Below are experts of layer 5 (counted from 0) of a mixture-of-experts language model. Rows are named router (the router's row for the expert), gate (a neuron's input weights, with its number), up (a neuron's input weights, with its number), down (a neuron's output weights, with its number) and show model dimensions 0-191. Each number is 50 + 15 x the weight over its row's rms, rounded and kept within 0 to 99.
After each expert's rows: "raises" lists some tokens whose logits its average output raises strongly, later layers aside; "mostly gets" lists some tokens that are sent to it at least half of the time. This comes from a sample of Wikipedia text that the model never trained on.

# expert 17
router:50 28 48 45 28 47 62 52 51 26 57 63 56 53 50 19 37 42 63 41 59 63 65 42 47 40 49 66 72 19 59 44 20 63 44 37 77 36 65 58 33 37 33 44 62 53 69 48 56 56 44 88 44 51 34 49 58 48 81 57 33 56 38 62 51 52 55 58 34 52 40 44 70 65 52 31 58 76 57 43 30 56 65 54 80 57 62 58 41 64 35 59 31 70 16 73 56 64 51 77 17 28 57 37 64 12 65 49 34 53 37 41 39 51 57 40 38 47 77 71 37 32 43 36 28 73 23 42 55 25 44 46 55 44 50 54 53 51 39 30 39 45 55 42 94 48 87 50 56 59 41 47 49 48 17 58 46 51 64 63 61 66 27 62 56 59 40 36 44 38 26 44 44 57 47 20 42 64 49 51 58 96 51 51 43 53 31 55 50 77 43 52
gate0:48 27 43 43 48 55 68 47 21 49 61 53 53 61 06 30 52 39 42 35 65 47 74 24 36 59 45 64 73 68 42 36 33 54 45 36 58 26 55 65 56 63 45 37 61 55 35 61 43 33 53 62 43 78 55 37 75 91 45 53 67 39 59 45 04 24 45 52 42 61 57 63 35 11 58 52 64 65 28 55 38 47 41 56 35 88 78 77 52 37 42 47 45 18 56 59 40 25 39 52 30 46 42 37 44 30 50 44 25 49 65 15 63 27 29 44 53 58 57 43 45 48 20 41 53 50 61 32 38 53 65 74 44 46 31 59 33 53 53 58 54 43 33 45 48 71 46 71 67 75 26 37 79 84 50 50 50 50 57 46 32 43 51 48 64 41 48 53 47 40 39 46 33 38 62 40 50 69 31 56 55 37 47 37 39 58 54 43 70 50 36 28
up0:51 35 25 69 55 49 39 47 39 56 61 69 37 40 54 66 54 82 44 56 58 60 46 60 78 24 33 41 47 40 90 86 46 34 45 43 42 58 35 51 52 34 55 59 34 32 62 60 54 47 49 51 59 50 70 58 42 12 56 52 41 75 44 60 55 55 60 41 51 59 58 73 52 58 50 51 62 47 95 33 57 17 40 44 42 32 47 49 55 68 70 56 59 69 56 47 71 47 53 66 40 69 52 58 65 71 38 37 42 59 49 96 51 53 20 41 39 27 61 31 88 32 61 64 48 39 44 47 65 13 24 48 39 48 64 46 59 64 24 58 51 46 53 40 43 41 56 53 05 61 37 67 23 60 48 62 65 45 46 25 38 71 55 52 48 46 30 46 54 60 77 57 72 61 44 52 33 35 67 54 62 59 52 77 29 66 48 48 25 45 55 39
down0:37 50 42 57 69 42 67 72 26 58 30 80 57 68 55 57 60 50 53 72 40 54 65 47 49 41 59 70 46 32 74 44 56 56 72 64 48 40 48 41 58 73 57 29 52 49 40 25 43 59 58 54 60 87 52 61 34 72 44 40 55 64 29 58 36 63 34 41 46 39 71 64 32 61 39 24 51 69 51 55 58 09 72 46 82 23 52 48 55 61 41 67 55 35 56 50 35 66 54 45 07 70 51 20 45 48 83 64 59 53 29 47 71 37 53 44 71 32 45 72 61 51 56 42 36 42 40 20 70 59 38 66 46 14 32 60 57 76 25 17 38 58 44 43 52 27 55 62 44 44 47 47 45 65 19 50 67 57 39 49 67 50 15 68 55 39 43 62 33 46 42 71 32 33 43 52 44 43 40 44 14 59 44 42 44 52 49 55 34 54 54 33
gate1:43 55 45 55 38 33 74 47 59 45 29 42 53 39 00 70 31 36 43 50 52 64 51 54 21 60 33 55 48 43 41 57 37 53 34 16 32 42 69 77 40 25 47 58 78 56 44 50 38 76 29 74 47 72 46 92 48 66 34 50 57 15 52 65 40 39 32 29 50 50 56 23 58 50 50 63 35 52 54 41 54 44 58 62 49 43 57 57 46 62 50 40 33 49 63 59 47 68 24 49 68 54 67 30 62 70 63 82 39 59 37 48 60 35 68 65 49 80 62 47 35 51 08 40 69 70 55 49 33 76 59 43 53 60 57 47 53 25 31 38 50 36 63 43 56 53 54 53 40 19 49 53 71 42 33 55 44 49 47 37 48 56 64 42 26 67 67 69 22 45 73 31 62 47 54 50 65 81 46 43 43 45 28 30 37 53 28 48 69 78 37 54
up1:28 51 41 65 51 45 36 67 72 62 24 43 75 44 50 53 70 49 50 26 36 26 45 67 71 49 66 71 59 80 57 39 63 13 39 60 61 56 41 70 45 53 60 29 48 56 50 30 39 31 81 57 27 41 63 34 48 47 55 60 64 68 74 66 57 43 61 37 33 51 75 57 59 53 60 35 39 56 71 68 41 40 56 16 44 56 33 43 37 53 38 62 71 42 33 53 53 57 44 54 31 58 57 56 53 20 42 50 50 70 45 44 59 27 12 60 41 55 61 41 69 86 66 44 39 48 59 26 37 65 36 64 46 63 51 70 46 55 67 41 43 62 33 67 51 65 58 49 15 30 44 67 52 63 44 43 73 53 44 52 35 74 22 53 32 42 32 52 65 72 44 82 68 36 77 60 30 52 45 38 70 81 85 44 69 50 62 39 54 46 49 63
down1:47 19 60 53 84 53 24 37 50 67 40 63 38 47 59 44 86 64 47 49 39 57 63 62 61 57 45 85 57 38 45 51 69 65 53 63 72 47 27 23 43 47 32 38 53 51 55 63 75 78 57 55 66 73 26 45 67 71 60 30 48 47 22 51 77 48 48 82 41 27 63 45 74 65 53 23 35 27 30 50 57 48 82 48 55 53 56 51 65 52 32 31 35 19 35 76 69 53 40 66 46 47 55 45 45 16 42 23 46 51 46 50 27 79 63 44 43 42 67 46 59 68 43 55 43 71 45 54 48 39 52 64 47 65 40 67 52 79 40 48 60 55 41 38 35 56 70 43 45 74 83 59 37 39 79 62 51 52 66 66 47 51 56 41 56 36 30 38 54 56 85 61 42 32 32 46 61 45 55 60 43 49 23 37 57 62 53 32 44 36 67 31
raises: "act", "fess", "ject"
mostly gets: " se", " Se", " Re", " inter", " per", " Pro"

# expert 6
router:58 22 68 65 38 59 65 59 48 42 40 76 18 49 51 25 29 33 55 34 48 55 39 66 60 41 59 49 34 54 62 47 43 58 68 37 54 30 32 22 61 32 46 40 59 44 87 47 56 54 73 35 55 53 44 73 72 25 50 59 47 49 36 36 51 46 55 51 45 28 49 50 64 54 60 55 53 42 73 48 36 66 85 37 88 53 45 36 54 62 30 57 29 44 21 41 71 75 62 51 26 26 56 68 51 63 99 55 47 59 36 59 40 68 50 39 43 39 71 32 78 65 26 42 73 47 57 38 34 36 44 73 63 48 68 39 57 38 56 46 30 40 52 79 51 50 76 57 41 61 58 26 43 66 31 26 40 46 29 64 54 47 38 48 36 69 60 68 35 75 54 43 06 56 60 52 43 62 48 63 62 38 50 50 43 64 45 36 58 63 61 65
gate0:33 59 61 11 49 72 40 60 41 56 34 40 81 55 51 64 52 44 47 30 59 53 43 65 66 49 47 36 84 34 47 54 62 71 92 81 40 37 69 39 60 32 61 40 41 49 62 23 22 59 37 48 38 42 37 72 34 77 47 66 36 27 42 52 32 48 38 59 48 60 56 44 49 50 45 58 47 56 41 55 34 39 13 56 35 27 49 37 70 61 54 68 45 38 28 37 23 62 42 42 45 80 48 63 69 56 50 67 24 63 48 55 26 27 34 61 58 59 35 73 55 33 43 45 48 34 15 39 45 48 49 55 38 08 43 77 44 53 66 58 54 12 46 55 51 61 56 65 46 38 52 35 75 24 39 36 47 56 50 65 69 38 46 66 50 51 73 49 66 27 28 49 76 58 47 65 43 36 49 43 22 62 67 61 55 57 40 53 50 51 52 26
up0:53 67 45 34 54 49 42 39 48 44 60 18 82 50 69 71 51 55 36 55 53 33 60 47 50 62 38 44 41 40 32 27 84 39 70 52 40 68 42 75 31 57 57 50 40 53 42 48 43 56 42 47 48 27 36 19 60 72 45 66 54 37 48 57 74 28 36 51 64 45 42 21 46 47 59 62 50 40 34 37 45 56 44 66 22 13 33 40 55 62 61 71 24 52 65 30 39 22 46 49 49 65 45 31 38 39 26 45 59 31 35 68 34 44 29 54 83 63 43 65 42 23 80 50 20 47 37 58 49 63 86 57 39 57 38 70 47 70 56 52 47 38 44 40 57 50 42 52 69 11 23 71 99 65 45 51 45 48 47 51 49 37 43 38 55 33 82 38 52 56 56 61 76 32 44 51 31 30 55 47 59 57 54 58 36 26 59 30 45 50 50 47
down0:29 68 54 37 67 65 41 72 21 59 52 72 57 58 59 53 71 59 53 51 33 07 60 50 79 34 57 40 11 49 42 64 56 50 55 60 62 50 44 60 58 56 53 29 43 51 37 54 68 61 49 39 48 53 53 40 34 72 53 66 55 50 33 58 59 57 26 26 39 61 37 54 16 76 34 39 42 46 50 54 42 61 41 37 43 56 58 39 57 52 63 44 60 55 53 30 52 74 41 88 51 57 54 30 64 68 40 69 43 43 39 42 71 68 62 77 65 87 15 63 44 50 52 48 59 68 64 42 52 44 55 52 35 35 51 59 49 50 15 54 51 52 64 48 76 64 08 56 64 31 45 83 75 44 74 37 49 39 49 85 39 46 29 68 62 58 21 48 71 54 35 51 51 47 46 49 27 39 32 41 77 55 56 35 81 57 57 63 45 40 34 36
gate1:64 27 53 68 24 65 90 22 46 31 68 51 32 39 60 43 48 37 52 42 79 66 47 48 54 57 39 55 70 19 64 54 62 65 59 38 30 41 48 64 40 38 66 48 51 36 60 70 62 42 35 69 19 50 26 37 51 45 47 55 48 44 52 42 39 76 44 49 56 44 54 59 52 65 88 52 35 49 35 70 29 11 65 44 59 54 43 39 53 67 46 70 43 64 33 75 49 57 30 27 46 32 54 23 56 48 45 53 50 53 50 56 33 47 58 34 35 57 72 73 43 48 33 47 53 61 60 43 65 38 56 21 63 62 53 50 58 44 33 39 70 17 58 65 36 67 40 48 45 58 25 34 70 26 50 26 77 56 39 46 82 55 48 64 27 28 18 57 67 41 81 46 61 65 64 20 63 87 53 42 44 47 39 56 35 44 33 43 44 39 42 59
up1:67 43 68 69 29 42 69 54 50 42 59 42 57 53 72 44 56 57 37 46 50 71 66 39 48 64 53 43 55 39 37 32 49 54 34 36 41 40 78 94 57 50 90 44 76 31 56 61 36 46 55 62 27 48 27 48 47 41 25 45 22 54 47 41 48 14 67 14 53 30 62 48 46 59 30 46 50 54 28 38 51 55 63 39 42 66 32 33 76 48 56 54 47 35 46 47 50 50 37 42 55 43 42 35 70 42 47 47 53 45 39 28 52 48 52 86 71 69 45 88 20 48 48 53 65 52 58 81 61 79 60 32 64 55 56 57 48 65 45 51 64 24 42 55 39 53 55 61 63 46 61 56 76 48 59 46 28 25 51 58 58 58 58 69 28 43 38 43 80 46 65 14 67 24 58 68 77 55 32 41 57 53 21 50 54 49 61 44 25 25 35 69
down1:52 68 87 40 45 61 45 32 58 77 47 40 56 63 66 50 40 73 39 49 46 56 51 52 58 57 23 30 61 41 49 34 45 36 44 38 61 29 73 51 78 25 63 55 57 63 47 50 54 44 46 38 40 29 34 49 43 57 35 57 22 46 74 43 49 38 52 53 54 46 53 62 38 64 31 31 31 53 40 53 41 46 44 56 64 74 40 52 42 60 57 68 18 95 63 43 37 47 53 23 58 61 38 35 48 25 00 54 64 43 52 64 34 51 27 74 29 50 45 55 37 32 56 57 34 63 46 46 22 47 55 51 50 52 49 43 50 68 44 42 29 34 50 38 28 53 48 45 91 47 31 66 51 13 47 42 94 37 49 57 49 39 55 66 30 38 15 59 61 42 81 55 62 71 49 66 14 62 44 46 44 69 42 52 32 50 45 17 55 41 55 56
raises: "|---|---|---|", "|---|", " child"
mostly gets: " |  | ", " | \"", " US", "L", "X", " | –"

# expert 16
router:68 56 69 48 60 58 48 40 40 60 62 56 46 27 65 29 37 67 43 14 54 33 62 73 75 53 49 62 63 69 55 85 51 31 34 45 63 42 59 60 30 69 61 53 41 54 31 50 57 86 73 47 60 59 66 45 52 87 62 59 51 41 24 55 35 44 45 67 14 45 60 34 54 36 56 44 53 68 36 65 29 48 33 22 61 52 28 70 18 48 31 47 57 46 49 39 71 45 54 70 19 32 63 70 36 56 57 66 33 43 41 71 60 71 37 42 25 21 47 46 47 41 41 43 24 44 42 55 26 28 48 58 49 45 62 57 47 48 42 64 55 64 55 45 76 30 69 25 68 65 47 45 41 34 56 46 53 59 53 60 75 33 56 62 52 61 54 81 39 46 51 35 57 42 61 47 68 72 43 53 60 62 36 66 35 32 18 35 52 61 89 32
gate0:62 29 77 17 63 45 62 72 71 50 50 78 43 54 55 38 70 58 48 69 41 48 60 52 61 38 53 31 43 50 48 38 54 50 52 38 51 33 53 02 39 49 64 34 68 01 26 42 64 54 53 82 48 54 45 52 34 36 43 40 27 38 71 67 56 48 38 25 30 64 64 27 69 31 63 44 39 38 43 60 35 49 31 86 30 85 43 43 49 64 56 20 42 27 35 44 60 39 36 66 45 36 49 61 73 48 50 58 40 48 40 77 47 58 52 68 40 81 63 58 55 66 53 65 63 50 48 28 44 29 58 46 60 50 30 16 47 51 45 53 24 32 87 55 68 59 70 36 65 80 52 55 40 61 45 59 60 37 67 50 56 67 69 38 52 65 65 59 48 43 53 50 62 69 18 45 60 66 45 61 68 45 59 62 67 39 56 49 45 63 45 56
up0:63 57 02 47 00 50 48 29 37 32 45 39 53 57 50 59 40 32 65 78 40 37 23 77 40 24 56 45 75 67 51 68 59 51 46 38 57 76 59 55 37 22 21 37 20 48 59 75 31 51 28 28 51 65 20 27 31 46 53 42 57 34 58 28 65 10 37 51 54 71 46 52 19 59 45 49 56 20 74 38 20 68 51 28 62 44 54 59 53 51 55 51 25 46 26 44 28 76 46 22 47 46 65 37 47 49 70 65 42 37 70 52 55 20 59 20 37 46 58 39 66 47 39 55 62 44 53 48 47 37 42 48 37 61 69 73 36 31 59 56 71 37 53 27 66 63 52 44 56 43 60 45 36 45 40 36 53 45 58 66 52 62 35 34 48 44 55 60 57 54 59 55 30 55 46 55 54 59 46 51 52 31 28 53 59 54 44 52 55 55 59 47
down0:58 69 52 52 79 68 52 56 57 45 58 31 34 47 53 59 29 65 50 59 33 37 65 17 87 36 59 15 50 33 22 33 46 51 37 72 40 56 83 39 72 57 46 51 37 27 42 18 41 65 42 67 80 62 53 35 63 40 34 41 69 78 44 51 61 66 37 90 54 38 50 41 78 48 66 67 43 52 41 63 35 37 56 46 62 57 43 78 37 46 37 43 21 56 21 54 47 61 71 70 37 49 50 63 34 38 49 46 55 47 49 37 24 70 43 35 54 47 42 79 37 53 68 63 68 72 51 50 68 62 48 61 41 84 54 87 30 42 57 57 44 42 55 67 43 59 60 77 33 46 46 43 43 34 47 26 44 45 56 55 49 61 47 35 66 58 40 64 38 33 63 38 42 40 29 53 34 50 72 85 48 34 30 30 47 46 51 72 51 52 69 45
gate1:45 23 79 49 52 66 69 70 77 75 54 45 58 72 33 68 49 57 54 38 67 30 78 26 66 66 66 87 49 70 42 58 47 42 46 61 48 13 36 59 58 41 76 50 29 52 33 49 32 61 33 55 51 22 78 58 69 50 56 71 65 58 55 43 45 56 41 55 37 54 27 46 54 27 67 56 52 55 57 95 43 39 31 30 47 80 42 50 45 59 57 44 33 55 45 28 63 73 50 30 42 59 70 69 75 48 45 49 40 74 49 63 47 48 46 69 48 30 55 64 40 47 25 24 27 50 53 45 41 75 74 64 50 23 59 52 38 62 49 36 68 53 51 51 35 32 46 44 47 35 31 68 45 42 50 63 59 79 61 45 54 47 51 33 22 48 53 44 32 56 42 75 64 74 62 53 65 41 22 47 33 57 46 66 48 22 61 56 70 67 59 36
up1:62 62 49 71 58 49 48 34 41 29 70 34 56 18 78 47 61 66 59 28 70 58 54 59 40 36 51 42 47 43 91 65 24 49 38 77 15 54 39 51 21 50 49 59 64 82 64 49 59 64 43 21 43 74 43 72 61 67 68 53 56 47 21 46 46 48 37 76 24 26 35 49 36 36 53 59 53 52 36 57 76 32 80 33 40 39 56 58 11 66 39 47 65 43 42 43 99 52 31 48 53 27 40 47 37 70 65 75 53 29 64 53 42 19 46 42 47 33 37 33 42 26 68 52 43 36 39 53 54 32 32 46 44 57 59 46 71 56 50 39 53 61 60 22 51 18 56 43 39 56 48 49 47 62 63 44 61 30 52 35 48 55 49 63 74 39 37 64 51 51 49 63 42 51 58 80 49 54 56 61 70 55 55 42 19 34 48 60 47 47 58 47
down1:57 61 54 32 55 68 60 53 22 56 14 67 46 39 32 63 65 58 64 65 31 56 41 56 59 29 66 37 57 62 60 26 39 66 47 42 36 44 66 42 41 69 52 77 86 28 50 35 42 59 64 84 75 62 48 29 49 72 73 21 54 51 50 42 49 46 64 42 28 61 53 42 48 52 20 48 57 31 78 49 64 28 45 29 55 29 52 45 31 48 56 19 56 85 66 43 59 66 25 61 54 53 51 40 25 57 48 52 58 50 40 74 83 51 68 47 33 60 54 62 41 64 87 81 52 31 66 56 59 71 57 55 66 69 28 47 51 37 51 56 34 36 35 51 79 55 35 49 23 26 58 17 55 77 54 36 55 65 37 65 63 65 49 47 57 72 21 61 28 43 43 50 56 45 34 52 51 53 45 33 55 51 49 71 41 57 45 44 55 64 56 52
raises: " UTC", " New Zealand", " by:"
mostly gets: " up", "ated", "ed to", "ating", "ained", "aced"

# expert 10
router:61 20 48 48 36 75 97 39 48 37 52 28 44 35 47 65 50 44 64 53 62 69 27 62 65 49 42 78 53 37 66 40 62 64 35 41 54 24 34 39 40 43 53 43 25 25 57 32 33 63 54 51 66 58 73 45 39 53 58 62 42 33 35 50 34 46 58 64 40 26 32 61 55 59 62 38 48 64 40 59 57 27 42 44 64 45 40 83 37 41 33 58 41 46 61 82 59 43 42 68 27 52 40 47 53 34 63 79 20 52 73 65 32 65 51 30 23 24 78 41 45 59 38 58 61 35 47 59 57 19 57 54 60 39 59 44 39 25 51 32 69 54 39 40 73 59 52 16 28 45 60 36 62 51 43 53 45 62 21 39 72 69 48 45 45 57 95 65 54 56 37 57 52 40 42 30 74 74 34 60 65 54 59 53 45 56 41 65 65 84 44 62
gate0:43 31 30 36 56 44 58 52 46 56 75 41 69 45 54 47 20 65 48 56 59 72 62 39 69 74 38 50 58 60 73 64 67 64 35 46 77 66 60 38 46 43 56 33 59 61 52 42 37 70 64 49 55 35 47 48 55 66 46 53 55 53 70 31 52 52 42 55 45 39 61 64 53 52 64 75 39 51 58 36 40 80 69 76 45 27 67 26 40 69 60 48 62 33 22 40 44 37 75 34 33 19 36 47 50 58 36 56 31 32 80 22 52 39 37 23 49 66 37 70 72 57 18 69 84 60 52 35 17 31 58 81 50 55 50 48 20 67 70 43 58 61 74 69 51 60 64 56 31 27 64 50 52 49 43 40 30 29 81 49 42 73 33 59 39 51 49 27 61 73 55 30 53 39 64 53 37 73 50 74 59 62 45 43 59 52 38 46 46 47 39 79
up0:48 60 66 59 48 41 22 52 58 53 71 43 41 25 36 44 58 36 45 60 65 59 83 63 44 80 53 64 61 66 44 08 44 34 50 44 70 07 55 35 37 20 26 37 48 53 52 45 38 40 46 26 40 75 55 57 52 49 45 43 55 70 34 45 35 47 36 49 54 71 48 48 59 46 75 32 83 64 44 58 62 69 60 44 46 56 25 69 45 50 26 17 50 55 27 41 60 37 55 48 32 66 64 47 26 69 15 59 45 32 21 35 43 37 24 54 53 56 29 71 58 16 53 38 68 46 47 40 31 75 44 56 25 46 36 74 67 43 58 53 41 39 57 35 52 68 49 56 71 45 27 41 51 30 80 37 48 47 43 48 57 51 34 55 34 68 45 52 70 63 34 43 48 54 42 49 73 39 42 70 38 74 41 61 20 40 66 60 68 60 56 57
down0:39 45 41 51 56 27 50 56 36 42 58 40 60 13 60 43 67 62 55 80 43 68 55 46 44 38 37 53 21 20 39 67 37 48 57 45 54 39 45 03 39 33 45 42 63 59 55 23 67 64 61 58 50 54 55 43 24 61 32 28 53 45 65 29 50 56 51 31 53 42 40 46 28 60 47 52 66 58 58 41 45 42 75 54 58 67 60 64 39 37 56 31 68 29 45 34 54 34 73 40 43 55 41 38 47 45 24 57 74 63 36 44 30 25 60 60 58 48 62 49 46 44 44 41 43 80 59 42 48 59 33 71 60 62 53 71 68 48 39 23 74 72 50 41 40 16 29 41 35 56 75 34 30 49 42 37 54 99 33 59 53 33 41 64 40 59 31 36 44 51 19 29 36 54 55 29 38 63 60 74 29 83 78 55 37 33 69 39 65 54 49 40
gate1:55 37 54 37 40 68 60 57 55 26 63 51 68 51 59 53 68 74 25 46 37 43 70 56 48 66 53 49 35 64 49 72 20 69 41 40 57 61 28 35 41 48 59 37 41 61 25 46 40 62 41 46 36 67 51 45 43 38 42 57 44 34 44 29 13 48 40 67 33 62 78 31 43 38 61 23 41 48 44 48 63 29 34 51 31 61 45 66 52 45 37 37 47 35 47 48 50 37 24 74 44 54 47 58 29 44 37 77 31 43 63 70 35 46 82 69 30 72 71 69 30 39 62 81 57 44 55 19 44 26 43 48 30 30 51 44 29 43 42 52 40 47 50 44 51 59 37 60 63 37 56 53 46 69 59 62 50 69 57 95 44 21 12 36 58 22 41 66 62 24 53 64 50 37 40 46 63 47 36 55 92 22 70 58 38 44 36 54 47 42 74 65
up1:39 44 30 33 39 64 60 60 55 36 64 38 67 56 35 28 47 21 73 63 71 57 40 59 34 58 50 68 45 36 81 34 84 68 57 54 38 77 65 47 35 28 29 71 55 38 64 27 63 32 49 59 47 35 38 47 45 48 72 57 71 39 70 49 68 32 75 29 54 46 54 56 39 68 50 43 32 73 61 45 53 53 65 61 62 59 56 68 47 27 41 74 61 43 50 84 62 40 69 25 64 26 51 46 69 44 44 60 56 34 56 40 35 15 52 49 32 55 56 29 75 41 47 52 32 49 55 34 79 67 68 42 65 43 45 49 60 52 64 30 78 38 52 28 63 59 37 44 66 57 26 43 74 22 53 56 50 51 47 44 31 43 64 47 74 35 76 54 87 46 50 51 43 77 70 53 52 41 62 48 34 64 23 29 33 38 60 53 72 37 37 34
down1:25 54 34 54 32 63 39 64 54 50 49 59 36 62 37 37 45 50 62 55 60 46 48 25 41 59 57 56 27 44 70 54 19 48 63 52 72 16 76 73 56 54 43 57 55 29 68 58 57 58 34 33 14 29 38 39 99 35 61 74 62 34 55 34 87 37 40 45 57 28 34 79 54 53 55 52 50 55 44 52 43 71 72 52 23 50 60 42 75 45 67 67 55 41 26 61 29 53 45 41 40 54 67 67 56 39 53 57 44 27 87 56 39 40 64 51 47 47 33 51 21 66 48 59 55 57 75 59 53 52 39 65 30 66 51 41 18 60 57 34 52 55 39 42 70 57 46 33 34 55 29 43 64 60 57 75 56 82 59 77 43 56 45 50 52 61 59 41 66 68 44 58 43 85 51 40 60 58 59 31 50 34 34 52 44 73 38 55 67 73 27 44
raises: "ight", "==R", "?", "ung", "ights"
mostly gets: " to", " Sh", " sh", "|  |", " tr", " Tr"

# expert 18
router:37 17 55 62 54 62 80 49 52 38 47 55 18 59 56 25 60 44 42 38 47 55 49 46 54 45 32 67 48 26 57 54 38 42 50 50 63 45 73 61 18 36 46 44 33 37 60 28 71 52 37 69 48 42 56 69 52 29 55 99 50 66 58 26 43 31 15 63 35 55 44 55 87 67 50 49 44 66 36 72 56 57 68 43 72 61 26 60 28 24 32 46 50 70 43 69 55 64 42 76 25 52 69 31 39 31 64 45 65 43 54 36 53 49 55 53 55 37 70 32 33 49 49 33 36 43 20 49 56 50 40 79 65 41 53 50 72 38 59 56 61 39 52 69 68 47 89 49 43 58 64 58 65 78 39 25 42 40 55 45 45 72 40 50 53 59 50 71 20 53 16 38 39 56 71 60 41 56 65 75 49 49 58 62 32 52 21 45 58 60 50 54
gate0:45 30 15 58 62 55 69 54 55 11 29 41 37 35 59 48 64 30 48 63 35 62 42 58 69 44 60 99 64 38 61 50 52 54 51 49 59 40 51 66 29 65 51 25 47 61 63 40 63 60 35 78 62 71 54 63 50 53 65 63 38 56 62 49 14 42 33 61 34 67 42 67 57 46 54 47 59 46 37 66 56 54 38 11 48 53 45 58 37 50 50 58 49 64 45 49 41 52 12 40 60 61 58 24 55 32 47 60 41 76 40 81 58 44 34 38 79 59 59 62 59 32 54 25 57 22 40 22 57 60 64 63 49 54 41 70 69 39 67 47 49 28 50 28 53 27 82 51 51 59 25 43 63 66 40 39 81 52 39 20 33 52 36 60 57 45 43 65 51 52 14 53 43 48 33 29 71 65 42 55 44 58 43 44 46 33 54 58 71 40 34 66
up0:37 41 24 50 44 45 53 27 50 48 73 45 56 59 52 48 54 54 44 35 52 53 72 34 57 29 33 41 36 45 43 39 63 46 48 60 44 38 47 39 37 44 71 66 42 58 53 38 33 40 51 59 33 51 61 34 61 72 46 46 43 41 17 26 72 43 32 63 22 32 57 52 39 63 26 42 05 53 57 63 54 40 48 49 74 51 36 80 65 76 47 20 48 23 45 49 47 61 52 86 40 52 84 73 34 56 74 51 36 47 56 28 50 39 43 26 21 36 65 32 70 66 57 80 68 51 18 73 60 51 44 51 50 36 52 38 41 42 58 39 42 49 62 56 63 71 32 50 10 50 43 48 46 65 52 54 23 61 34 68 40 83 47 58 33 72 38 51 35 46 65 52 60 48 68 34 59 59 51 64 76 62 78 58 44 51 17 34 44 71 71 36
down0:40 37 58 34 35 63 37 34 43 39 40 52 54 75 44 45 62 78 50 31 57 41 49 54 61 58 46 67 78 68 43 58 51 75 38 54 59 54 44 53 56 45 04 42 47 51 77 31 37 50 29 46 50 46 50 24 50 66 58 26 45 71 48 46 36 28 39 73 38 38 42 32 55 63 70 38 36 59 45 43 64 50 37 28 63 46 36 61 52 58 58 61 40 69 10 48 55 63 41 63 20 63 50 36 63 54 93 70 68 61 71 60 51 86 60 55 53 73 47 57 32 34 52 35 33 60 42 53 16 45 61 52 83 61 47 57 60 44 45 45 68 39 39 57 62 53 54 35 62 72 40 43 45 47 43 44 26 58 22 49 47 74 56 47 51 71 39 60 43 62 39 25 42 53 45 44 47 57 48 23 78 65 48 87 31 56 01 38 64 76 45 58
gate1:46 28 42 48 47 47 51 54 51 47 49 60 44 53 48 42 41 71 46 60 72 73 50 61 47 61 53 36 67 28 55 79 53 27 63 48 78 41 39 83 38 40 63 37 52 56 56 26 32 35 22 38 45 79 32 60 61 36 41 83 36 58 40 67 39 56 25 55 49 33 54 67 36 95 54 66 30 50 55 54 35 43 67 56 63 51 62 71 46 42 38 49 46 59 38 65 75 68 43 68 50 50 47 25 55 43 72 70 60 57 30 51 80 67 50 37 46 46 31 65 67 35 33 49 35 62 24 44 36 45 46 29 52 72 62 45 49 37 47 54 73 46 50 23 54 33 36 48 24 72 31 40 63 67 88 55 21 46 40 68 69 45 41 67 38 42 42 53 45 67 37 52 54 42 57 24 48 38 52 59 60 92 34 80 28 55 29 42 46 87 50 54
up1:51 46 47 11 42 39 27 50 51 42 71 46 37 46 41 46 46 63 36 50 76 60 40 29 33 58 41 13 61 46 51 32 54 16 54 54 49 78 51 48 56 38 40 59 36 40 52 46 22 52 57 64 69 51 50 43 47 60 40 22 77 86 66 42 35 49 38 45 55 68 63 45 13 65 60 51 58 42 58 05 48 51 48 83 26 53 53 53 73 43 80 76 40 54 59 46 44 37 41 64 83 21 71 54 63 58 65 44 56 43 50 25 50 54 45 46 61 68 37 48 55 41 60 54 59 56 88 57 34 62 56 49 46 28 22 65 56 53 29 35 54 51 51 52 44 25 09 36 48 57 57 52 53 67 76 65 56 24 68 54 52 35 72 41 46 56 47 37 54 54 46 66 69 61 31 31 32 55 49 61 66 52 70 44 52 55 76 43 34 33 28 56
down1:42 67 60 73 34 58 70 57 33 52 50 44 59 35 43 64 57 53 69 59 29 63 36 43 36 57 43 43 56 69 52 49 43 36 35 54 66 59 28 48 77 58 45 52 36 46 61 72 22 31 39 34 43 45 41 29 23 45 26 15 56 61 47 50 51 52 62 46 84 48 58 40 37 41 35 42 51 23 42 32 58 48 47 64 27 32 52 63 88 69 86 30 46 69 64 32 28 59 70 52 54 60 29 44 49 78 37 46 48 47 59 54 65 51 64 60 55 24 18 16 59 47 50 40 47 67 71 59 59 58 56 49 37 49 65 43 68 46 64 53 57 51 32 69 55 58 16 18 56 43 48 61 65 18 49 46 44 66 39 18 39 19 37 50 60 24 44 28 55 40 81 40 67 51 41 33 48 74 45 30 54 35 35 34 63 59 26 48 57 74 58 54
raises: "day", "ld", "ST"
mostly gets: " O", " I", " Al", " Ar", " An", " out"